config.yaml
n_experts: 12
activation: "squared_relu"
routed_scale: 1.0
balance_bias: true
router_cosine_scale: 20.0
beta1: 0.95
steps: 3647
dataset: "wikipedia_en"
Below are experts of layer 4 (counted from 0) of a mixture-of-experts language model. Rows are named router (the router's row for the expert) and show model dimensions 0-159. Each number is 50 + 10 x the weight over its row's rms, rounded and kept within 0 to 99.
Before each expert's rows: a language model's description of what the expert responds to. This comes from a sample of Wikipedia text that the model never trained on.

# expert 0
What it handles: Sentence-ending punctuation. Periods closing sentences, including quote- and parenthesis-combined ones like ". and )., plus word-final suffix pieces such as -s, -ish, -ous.
router:63 45 41 55 37 50 57 55 39 59 50 40 59 64 46 53 35 38 62 58 46 66 42 70 62 61 59 33 42 34 39 47 50 54 61 51 33 61 46 32 52 60 70 40 37 46 38 42 49 48 50 64 57 55 55 38 68 56 43 38 52 43 71 52 40 54 45 43 45 38 52 53 61 56 52 41 62 35 36 56 53 59 51 34 50 48 61 51 61 57 39 58 38 44 51 40 41 66 36 49 57 39 38 57 40 36 44 61 54 44 51 53 50 69 36 51 49 50 40 68 63 51 55 64 59 46 33 61 41 65 39 70 59 50 57 48 50 56 51 50 50 73 43 54 54 69 67 44 57 60 67 63 50 53 61 49 62 38 48 50

# expert 10
What it handles: Content nouns and verbs. Abstract nouns and verbs after to, a or his, such as career, life, teaching, support, development, editing.
router:54 42 49 45 51 61 44 64 34 51 50 75 57 35 43 59 49 46 48 36 63 52 58 61 65 66 38 34 46 45 72 61 47 48 47 48 45 58 39 38 41 44 64 44 60 53 52 51 49 63 63 61 45 51 47 53 53 59 50 44 33 47 46 57 51 71 52 34 46 39 28 45 60 46 53 68 53 45 60 45 63 51 34 48 48 56 41 42 65 41 55 45 33 60 48 48 58 55 59 36 63 50 54 55 40 43 60 42 69 45 52 29 62 38 45 69 41 54 54 32 46 29 57 59 58 40 59 46 55 59 40 55 39 58 45 48 59 55 58 29 45 38 41 49 41 42 65 55 60 60 60 67 37 59 54 48 43 44 54 67

# expert 11
What it handles: Personal name pieces. First names and word pieces inside personal and foreign proper names, such as John, David, Karp, Cann-, -ang-.
router:56 44 46 40 55 59 62 38 46 40 58 46 61 46 63 69 53 42 47 37 41 57 57 46 59 70 67 47 50 45 58 29 58 47 49 57 52 51 58 52 48 55 56 40 63 51 60 33 45 34 41 28 37 56 34 62 47 48 42 52 56 64 67 48 50 46 40 30 63 66 60 47 47 37 41 62 58 39 28 37 57 51 39 48 51 42 35 53 56 44 40 40 64 63 51 40 51 76 49 44 42 52 49 48 38 50 45 61 64 57 43 49 62 63 43 57 32 60 40 50 46 49 43 69 47 35 42 44 40 50 44 55 69 73 32 53 43 49 36 42 34 44 46 42 56 47 67 50 45 49 56 41 36 58 71 62 57 60 55 43

# expert 9
What it handles: Line breaks in structure. Line breaks ending table rows, header separators and list entries, plus section heading markers like == and header words.
router:56 48 61 51 44 62 56 43 43 33 47 43 65 43 49 66 71 65 62 48 55 55 51 39 63 60 51 63 56 30 61 49 46 40 45 71 59 59 41 43 66 58 62 52 25 55 38 50 64 46 30 54 63 48 40 71 62 51 35 47 32 52 46 50 36 52 52 60 69 60 48 54 69 62 45 47 56 58 40 41 67 61 49 64 50 50 37 56 52 59 32 63 44 48 51 60 59 58 29 54 58 42 56 47 59 56 56 60 46 59 48 40 64 54 47 40 47 72 48 62 54 40 57 61 51 36 60 57 47 42 59 43 38 65 49 36 41 66 43 55 31 42 51 44 51 52 51 29 44 54 33 37 57 61 53 47 36 64 43 53

# expert 2
What it handles: Commas and list conjunctions. Commas, "and", semicolons and closing quotes or parentheses that separate items in lists of names, titles, occupations and organizations.
router:68 46 57 57 63 50 46 65 69 53 44 56 40 37 48 49 49 60 66 41 56 42 39 47 35 56 61 51 58 37 53 44 61 40 42 57 36 54 58 42 56 42 58 35 46 50 53 45 48 52 30 55 60 50 49 42 58 40 57 47 53 49 61 69 49 53 33 37 57 64 35 67 47 53 58 36 56 44 56 51 36 26 51 42 45 49 51 50 34 31 60 58 42 53 44 46 41 48 47 66 49 59 54 60 45 31 55 57 51 67 52 52 48 48 61 44 32 58 40 50 61 41 44 33 50 62 47 38 47 55 44 52 55 47 56 50 34 72 53 30 49 52 43 43 42 47 27 42 46 52 37 71 47 60 71 52 47 49 69 61

# expert 3
What it handles: Numbers in tables. Standalone numerals in table cells, scores and statistics, such as 4, 110, 81 in sports and election tables.
router:63 57 51 55 38 41 43 63 51 55 53 38 49 49 46 55 55 30 55 33 66 46 48 60 54 46 40 41 60 47 55 34 57 44 65 47 33 49 44 39 50 42 47 31 34 42 63 39 61 37 59 41 51 63 53 39 43 43 40 56 40 51 63 26 39 64 32 52 58 61 43 60 64 64 36 35 52 51 36 41 41 56 60 52 46 53 41 48 51 55 55 67 48 55 45 50 43 53 33 55 60 46 51 49 42 64 55 65 46 50 45 54 39 70 59 58 40 53 56 50 42 58 55 36 49 40 57 66 54 54 45 49 59 72 54 44 43 65 45 37 37 67 50 42 53 47 50 50 30 54 46 56 33 33 45 40 46 42 62 34

# expert 8
What it handles: Table separators and institutions. Mid-row table pipes, semicolon-separated stat zeros, and institution nouns such as School, University, College, Museum, Regiment.
router:67 52 49 47 46 59 62 43 54 44 28 49 47 55 48 37 35 61 63 36 41 46 47 59 35 47 42 60 66 36 69 48 56 59 59 64 43 54 44 47 55 51 54 36 64 40 60 50 64 48 57 32 50 46 45 45 50 64 47 60 65 55 60 43 48 39 45 49 56 44 41 47 57 64 47 59 64 36 42 54 32 52 49 51 62 40 59 40 49 52 45 32 44 60 38 60 41 51 48 53 52 52 59 35 42 64 44 57 42 46 41 44 61 60 59 64 41 55 54 33 33 52 35 63 54 52 69 50 36 45 43 70 34 50 57 27 37 58 41 55 43 56 51 43 38 47 49 58 54 33 66 46 50 53 43 55 60 54 36 45

# expert 6
What it handles: Table and list markup. Line-initial list dashes, table pipes, bullets and section markers in election tables, taxonomy boxes and lists.
router:60 39 34 45 34 32 45 60 64 51 58 53 45 61 54 34 44 41 34 53 41 40 70 57 64 60 48 42 69 44 61 47 61 28 51 43 61 47 56 40 56 56 46 49 32 52 57 33 55 55 35 55 40 41 62 52 59 45 44 34 49 62 60 61 62 42 50 61 37 65 43 56 61 55 55 38 59 39 39 56 52 69 42 57 65 50 37 53 59 49 52 43 41 42 33 52 54 67 47 46 44 62 72 56 45 32 41 50 61 56 56 56 61 45 48 64 43 43 34 51 40 37 53 63 45 36 55 59 41 51 37 45 45 44 63 58 55 45 39 37 51 52 48 51 57 52 52 46 25 48 54 63 46 61 43 60 57 44 47 37

# expert 7
What it handles: Determiners and modifiers. Articles, possessives and adjectives opening a noun phrase, such as the, a, his, their, new, plus possessive 's.
router:47 51 60 46 49 45 48 47 35 55 53 63 59 47 43 43 55 57 54 52 73 60 49 54 47 51 29 34 39 47 60 48 45 46 53 52 58 51 63 38 48 53 53 44 50 33 41 33 79 39 57 52 62 67 48 51 57 54 64 45 41 49 46 58 33 42 48 41 60 54 43 44 52 43 53 51 44 40 39 39 60 47 63 49 45 41 54 30 47 38 49 69 52 54 43 35 52 60 51 59 51 38 45 35 40 56 44 44 59 38 66 28 65 45 50 51 59 54 53 37 56 59 55 54 56 57 52 45 40 57 40 47 53 50 51 44 58 76 35 36 46 64 53 63 66 51 70 46 48 49 55 49 41 44 53 46 32 53 64 50

# expert 5
What it handles: Initial letters and fragments. Single capital letters and short opening pieces of abbreviations, acronyms, technical terms and symbols, such as D, UM, AC, $, $$.
router:47 71 45 54 39 66 47 42 47 41 58 51 62 58 37 49 41 50 61 26 39 60 43 72 54 63 65 42 61 55 58 39 49 59 51 51 34 50 58 66 56 42 43 54 42 42 58 29 72 55 37 50 34 73 47 47 54 51 47 31 25 54 52 56 42 49 52 51 28 41 51 42 47 51 36 44 53 37 41 52 42 50 47 45 42 64 39 33 46 41 32 40 64 67 50 44 53 38 38 38 61 53 58 48 30 66 52 60 68 62 46 67 45 68 31 35 29 57 49 39 37 54 53 45 54 44 59 47 43 66 47 50 56 45 59 61 41 55 54 50 46 46 56 47 57 58 66 45 43 36 51 46 39 49 49 46 49 42 47 34

# expert 4
What it handles: Prepositions. Prepositions and opening parentheses before a noun phrase, such as in, of, for, during, including inside song and game titles.
router:57 69 64 56 69 55 66 39 34 44 46 54 64 44 42 39 36 47 37 35 61 56 39 57 46 46 64 51 48 58 63 59 55 62 49 69 45 49 49 59 43 33 60 59 54 67 65 38 56 51 54 55 57 67 55 44 50 42 58 35 66 41 55 57 41 56 54 61 57 48 44 50 51 59 40 31 58 64 41 58 57 41 63 63 59 59 48 44 34 52 41 38 44 55 53 53 35 66 41 47 38 46 58 46 47 43 36 43 67 43 63 68 62 39 48 55 53 47 43 39 41 49 26 61 52 27 44 34 69 31 51 62 56 53 36 53 33 36 52 46 37 39 51 38 42 55 58 57 60 50 52 46 43 64 55 65 43 71 35 52

# expert 1
What it handles: Verbs and relative pronouns. Main-clause verbs and function words after a subject, such as was, is, has, were, plus he, that, which, who.
router:58 43 64 60 46 44 34 70 37 46 52 68 44 53 54 54 56 48 59 54 67 50 32 33 64 56 64 41 64 39 67 44 53 35 49 64 58 54 46 65 52 60 56 39 47 55 67 41 61 48 62 60 40 63 31 69 39 54 55 47 50 41 45 53 62 68 46 48 64 49 59 45 52 46 52 47 50 39 44 45 57 52 48 78 41 46 46 34 49 31 59 47 35 59 44 43 51 54 26 57 36 29 51 46 34 45 65 54 34 36 44 43 49 54 42 43 39 60 44 41 58 54 38 35 50 37 37 44 50 55 41 54 54 51 56 64 51 37 48 45 66 34 54 52 60 37 69 40 35 62 46 55 40 71 48 44 58 67 41 49